Below are experts of layer 7 (counted from 0) of a mixture-of-experts language model. Rows are named router (the router's row for the expert), gate (a neuron's input weights, with its number), up (a neuron's input weights, with its number) and show model dimensions 0-255. Each number is 200 + 40 x the weight over its row's rms, rounded and kept within 0 to 999.
Before each expert's rows: "gets" lists some tokens that make up at least twice as much of what it gets as of all text. This comes from a sample of Wikipedia text that the model never trained on. Tokens count by the router's weight.

# expert 5
gets: "\n\n", "\n", "2", "1", " | ", "–"
router,259,214,283,114,271,83,178,227,134,203,179,239,164,232,209,192,172,201,170,230,206,211,134,205,177,215,194,227,273,184,229,218,307,225,191,204,188,243,230,154,198,141,147,389,230,188,141,195,205,167,116,193,257,195,231,203,153,155,158,226,236,201,265,210,191,213,199,186,208,236,163,160,203,177,227,217,214,196,261,236,261,222,236,209,253,198,220,208,216,200,205,185,252,227,192,176,130,223,191,230,243,177,210,203,147,216,200,199,199,157,177,187,231,196,188,227,166,91,122,242,191,210,187,178,219,174,178,168,241,248,207,144,219,186,237,208,121,128,220,247,228,212,172,201,173,227,229,225,123,247,235,185,206,147,214,209,223,169,192,248,186,168,184,191,226,13,165,192,206,200,229,207,159,198,195,239,155,177,161,127,179,178,158,251,200,173,189,163,186,220,201,202,209,211,178,150,165,201,232,198,250,231,232,194,181,188,140,230,261,163,203,232,235,135,236,232,182,226,194,179,224,190,217,239,199,209,183,202,185,168,226,207,252,160,203,286,163,128,226,229,217,220,179,214,213,161,198,163,171,275,202,157,182,60,180,178
gate10,179,214,161,174,226,152,167,226,172,282,353,190,225,259,218,201,209,208,211,238,184,173,221,137,187,169,251,230,252,167,203,181,236,208,206,190,151,198,173,105,132,246,201,234,225,178,204,202,202,236,201,260,279,225,135,186,183,177,163,229,222,214,197,230,210,253,253,50,130,279,240,171,215,228,235,171,203,270,212,184,224,209,170,312,204,285,189,224,215,218,136,197,187,237,165,183,124,209,223,146,222,184,198,170,141,152,207,185,134,180,200,203,205,279,143,182,246,131,192,220,219,203,213,215,178,198,209,166,186,192,191,153,222,197,242,180,206,234,222,223,173,221,202,201,180,226,211,260,178,213,223,163,161,195,214,269,245,168,222,156,212,169,153,159,246,181,263,167,165,263,193,212,199,155,155,219,195,224,150,146,184,226,246,171,194,212,199,178,232,272,181,168,132,191,180,214,186,134,240,245,217,127,209,192,185,151,216,176,193,184,250,207,240,227,196,259,219,178,123,122,201,170,214,226,210,140,191,203,187,240,246,182,281,103,228,227,107,200,171,238,198,244,143,164,228,163,137,309,170,244,178,213,262,217,222,149
up10,191,181,178,73,178,140,194,174,164,152,229,142,168,188,201,177,202,233,240,184,166,209,238,160,243,172,209,224,199,155,245,182,202,156,214,160,123,163,185,127,213,190,264,169,198,193,245,200,188,236,193,235,199,173,191,232,280,180,150,211,131,211,192,288,178,252,236,160,151,224,242,220,194,129,208,250,180,208,161,217,222,231,285,240,208,285,169,127,294,184,229,248,195,187,262,193,272,197,231,193,129,149,165,178,239,171,247,234,241,156,260,262,251,252,192,178,223,263,225,221,169,248,193,210,245,225,182,209,208,200,185,127,202,152,179,296,247,235,140,232,173,155,178,200,279,212,226,270,138,237,194,167,130,214,233,192,241,223,112,234,194,178,227,170,173,237,205,215,214,119,302,175,171,210,235,205,251,203,126,241,185,201,209,234,249,142,218,246,211,227,192,164,208,169,151,249,104,222,190,149,191,167,228,212,210,210,161,221,120,198,203,196,218,211,243,229,168,182,143,228,174,245,197,230,273,188,162,142,204,205,217,178,243,233,173,171,215,179,145,228,241,221,157,121,166,169,159,135,196,260,192,217,245,246,189,142

# expert 8
gets: "2", " the", ",", " a", " The", "'s"
router,278,54,255,128,266,210,164,223,167,201,176,238,120,203,168,160,133,165,187,211,210,182,156,216,163,250,198,178,185,183,214,278,199,208,197,173,218,187,196,155,210,157,129,293,261,225,168,221,181,182,135,191,185,187,251,237,161,176,162,190,197,130,274,161,180,180,208,173,184,227,191,122,208,224,211,232,202,230,238,216,182,194,208,184,220,163,227,235,214,227,154,121,222,286,234,87,183,193,220,247,260,174,181,135,161,205,188,135,232,219,246,196,224,155,189,204,196,60,107,211,192,194,177,179,218,237,208,180,175,213,163,163,248,242,229,228,162,199,236,215,221,192,217,146,180,149,237,252,135,194,195,250,251,208,231,232,222,209,213,223,222,187,160,97,234,169,252,161,232,198,270,223,144,177,148,216,151,171,225,174,170,201,215,218,252,135,235,179,183,230,157,233,171,174,175,173,166,210,230,198,226,223,205,191,187,210,204,183,252,195,182,213,277,164,249,232,178,209,174,138,240,194,193,268,184,147,220,215,235,141,196,192,214,198,190,260,157,137,166,221,159,220,201,136,197,180,183,176,161,205,193,211,153,31,150,166
gate6,243,114,194,167,259,169,293,243,116,164,211,249,176,302,213,207,206,222,164,206,128,183,174,126,220,213,188,189,189,213,166,199,159,219,191,201,221,222,170,215,271,206,152,204,219,189,146,224,174,218,215,154,146,184,223,238,181,248,168,220,217,152,212,150,253,176,176,234,185,176,252,169,160,243,216,232,240,125,217,213,196,203,153,178,292,273,220,162,223,221,147,239,158,220,184,216,188,171,147,231,135,321,231,143,228,162,192,296,237,144,213,232,208,161,208,196,209,121,192,202,194,183,239,207,212,216,184,142,154,192,180,258,208,232,288,211,157,201,179,228,269,180,224,177,186,162,193,147,207,237,128,183,153,273,206,190,216,158,173,206,207,245,278,168,250,150,213,230,282,205,274,199,156,142,183,240,240,267,171,179,201,209,247,122,238,242,204,203,245,126,164,214,150,214,185,184,219,224,166,189,175,200,254,155,234,274,180,196,189,232,261,153,147,266,217,256,239,159,163,129,170,242,140,180,193,143,234,285,213,228,188,219,200,201,226,192,219,184,218,263,160,238,227,182,133,217,180,160,181,237,285,243,163,174,251,215
up6,164,100,208,135,151,206,151,191,113,208,249,188,159,217,206,165,180,220,167,190,231,191,194,122,165,349,170,253,312,210,205,201,154,194,199,151,144,229,212,155,237,206,157,224,176,245,265,158,212,222,177,152,273,155,176,208,184,210,133,199,223,193,193,237,190,265,268,261,194,180,216,210,213,159,271,211,240,249,196,188,237,237,119,155,212,136,236,156,204,222,182,199,147,213,191,253,203,182,284,177,192,202,213,149,167,210,161,185,182,274,219,167,222,185,187,196,276,200,210,188,242,135,195,147,199,225,199,163,172,217,139,186,132,217,237,218,192,185,159,272,199,213,230,189,220,190,179,155,260,205,179,288,219,236,187,103,168,193,192,269,181,185,223,198,168,182,304,232,293,181,196,211,224,203,197,201,164,184,185,253,228,159,141,200,206,264,239,167,216,226,204,195,161,180,303,119,149,151,193,157,202,226,203,185,200,193,210,195,185,201,216,186,185,294,240,144,216,257,204,248,186,225,206,164,199,124,170,122,230,231,200,212,182,185,212,270,218,165,189,173,216,213,184,205,242,208,318,234,191,143,212,205,233,170,174,277

# expert 7
gets: "1", "2", "0", "3", "5", "8"
router,240,218,247,100,265,96,195,184,150,220,158,270,122,262,158,191,182,179,145,225,215,160,175,212,219,245,215,176,237,205,227,250,234,225,203,149,197,198,221,176,216,167,142,340,208,166,139,209,221,174,183,157,179,186,264,234,138,174,178,253,218,176,255,186,228,212,212,202,233,174,131,186,261,195,264,240,271,187,237,258,215,231,196,184,302,175,231,202,224,227,193,186,245,202,220,190,184,180,171,227,274,199,227,146,175,241,154,199,232,238,191,191,220,112,149,216,231,98,193,208,219,229,181,170,198,218,152,169,219,218,154,149,259,213,217,141,199,174,200,234,237,195,189,168,177,208,227,200,104,239,207,206,180,195,210,235,168,137,206,237,243,210,167,177,190,0,238,223,225,207,243,202,157,139,243,270,216,207,235,139,194,172,202,241,177,183,230,223,188,236,196,258,208,211,219,193,193,167,236,180,216,227,217,152,178,153,150,218,223,159,208,216,216,126,203,184,176,265,181,242,192,186,125,257,155,164,172,235,247,177,173,243,212,169,218,288,201,168,205,198,187,228,204,222,238,239,174,165,160,197,193,213,197,89,151,170
gate10,245,208,250,157,255,178,204,280,230,146,331,230,209,142,230,257,219,140,196,213,212,157,194,232,115,211,147,215,169,248,194,216,185,218,238,172,210,240,224,154,169,202,236,191,210,97,170,234,217,175,225,200,198,186,257,168,217,94,221,252,237,202,280,158,173,198,188,221,199,212,205,247,188,221,192,213,226,186,185,241,193,173,205,178,195,179,246,163,175,204,227,182,200,145,197,195,206,265,176,141,221,192,91,170,137,271,159,162,178,231,175,189,216,126,299,158,161,213,202,188,225,264,252,163,222,266,95,134,180,216,237,174,305,195,250,242,162,178,187,212,222,143,212,215,153,144,250,232,203,237,210,237,198,129,195,202,235,179,191,175,189,184,200,286,219,200,265,199,185,178,196,196,188,186,233,201,225,150,250,215,170,170,164,164,130,164,196,242,189,215,210,273,136,184,171,181,172,191,231,134,209,275,217,220,208,173,222,208,182,190,241,265,180,148,232,156,197,157,181,186,158,153,290,219,206,197,195,289,243,170,181,229,202,142,240,186,251,131,178,163,206,183,154,239,194,243,283,243,177,192,200,186,107,195,110,235
up10,198,198,247,182,190,215,203,208,182,199,231,112,163,188,169,223,225,171,109,230,263,187,167,196,208,236,196,198,263,173,245,155,228,204,113,198,198,171,173,275,180,191,201,202,208,149,162,152,184,74,220,231,236,219,237,246,193,105,172,257,208,265,165,188,176,223,181,149,262,218,247,184,209,230,184,203,207,165,157,165,164,218,141,229,229,268,196,250,177,222,235,172,270,216,124,242,218,238,206,183,232,135,196,262,257,158,220,172,218,195,137,180,161,181,216,179,295,211,198,231,211,268,159,189,190,217,222,195,127,211,218,206,239,166,190,148,245,128,196,80,216,116,241,226,232,124,177,182,159,192,219,208,202,216,222,183,140,172,187,148,223,223,229,180,163,173,264,180,237,203,378,219,233,242,165,173,193,212,142,186,176,213,167,218,174,267,161,200,207,175,214,166,188,217,164,213,248,181,242,229,212,141,250,163,171,210,224,203,274,215,179,146,220,199,201,206,217,228,269,140,214,196,220,209,209,196,199,236,227,212,133,149,197,249,191,253,248,148,149,258,159,274,215,226,208,251,187,254,175,160,268,219,138,236,275,214

# expert 2
gets: " | ", " ", ", ", " (", "–", "| "
router,218,178,305,151,199,49,194,259,108,179,207,256,137,254,239,197,177,250,151,242,254,137,197,218,140,196,226,137,219,225,177,285,206,257,212,169,203,188,163,218,226,163,196,399,229,161,224,235,197,190,187,184,243,218,237,204,155,187,190,201,233,216,216,187,131,232,235,146,147,231,144,181,217,249,222,255,196,232,207,224,229,146,200,208,224,195,230,211,200,240,175,200,247,254,196,166,175,203,197,257,237,138,193,217,194,214,207,163,248,174,245,224,235,216,193,251,144,174,143,190,270,120,170,156,235,228,206,141,200,176,149,186,198,208,248,224,125,169,182,238,200,152,231,215,174,153,273,228,167,217,222,235,262,181,183,220,209,175,207,213,255,142,162,186,229,84,220,193,236,189,223,197,183,177,195,221,153,199,213,173,112,137,134,174,193,150,209,200,190,241,197,255,156,152,201,179,216,269,175,189,218,188,187,174,201,224,177,126,182,188,161,216,222,181,194,188,143,211,149,165,209,225,200,220,222,146,198,227,207,172,200,198,194,223,178,251,199,172,228,234,171,180,172,147,189,239,188,201,96,256,170,204,140,87,165,172
gate9,227,196,186,169,282,190,193,243,213,331,234,203,161,261,220,212,197,188,227,269,218,200,215,299,181,180,189,166,202,217,241,194,168,186,180,245,241,228,201,181,248,186,164,211,189,181,176,221,185,187,242,153,255,154,157,166,241,231,267,256,208,243,188,168,223,186,213,220,193,161,189,231,214,235,139,240,210,248,130,233,162,184,147,173,280,217,263,209,257,293,204,188,154,170,199,193,221,137,213,203,218,261,180,236,213,188,209,207,295,226,196,223,216,222,195,217,221,188,206,225,223,171,171,163,170,203,205,101,183,199,222,249,164,226,167,316,129,189,193,259,170,152,241,191,274,288,182,225,219,255,257,227,111,175,205,193,220,188,193,150,251,122,172,168,222,193,177,182,226,204,276,162,183,235,255,261,250,219,203,150,105,158,171,176,187,170,234,192,130,175,86,175,159,236,162,214,212,274,190,177,134,177,229,169,203,217,182,209,159,235,181,127,194,235,190,225,135,209,164,147,235,177,224,220,258,140,131,214,201,224,198,165,200,222,232,115,198,160,197,157,256,227,168,91,163,158,180,259,198,158,197,175,179,219,250,190
up9,277,200,212,211,166,209,212,192,150,219,184,225,217,283,171,229,194,160,215,189,160,242,198,284,209,179,181,158,206,231,162,156,145,157,232,217,301,122,164,211,245,185,161,204,193,177,198,190,230,233,219,232,227,212,230,289,277,169,198,154,144,195,242,118,180,263,174,201,217,70,175,212,197,210,179,194,166,173,229,218,215,185,187,129,214,165,224,188,223,166,149,167,212,257,146,261,176,146,243,219,271,210,165,172,191,214,160,291,212,270,250,235,169,169,173,223,160,164,194,235,185,148,224,165,158,254,292,152,173,220,225,182,259,175,263,223,208,230,165,253,192,266,172,191,183,270,226,180,107,160,146,243,158,198,240,218,147,227,166,199,178,156,226,200,210,175,237,268,231,323,264,135,232,216,196,255,207,182,179,152,215,172,169,238,189,164,203,198,184,211,201,200,238,334,207,187,137,257,210,210,183,177,210,133,228,235,155,168,146,244,207,221,203,178,242,219,149,170,154,161,206,247,262,215,194,169,225,168,185,154,179,244,214,251,137,235,167,208,206,185,214,266,235,202,127,186,150,188,247,172,166,216,137,216,156,172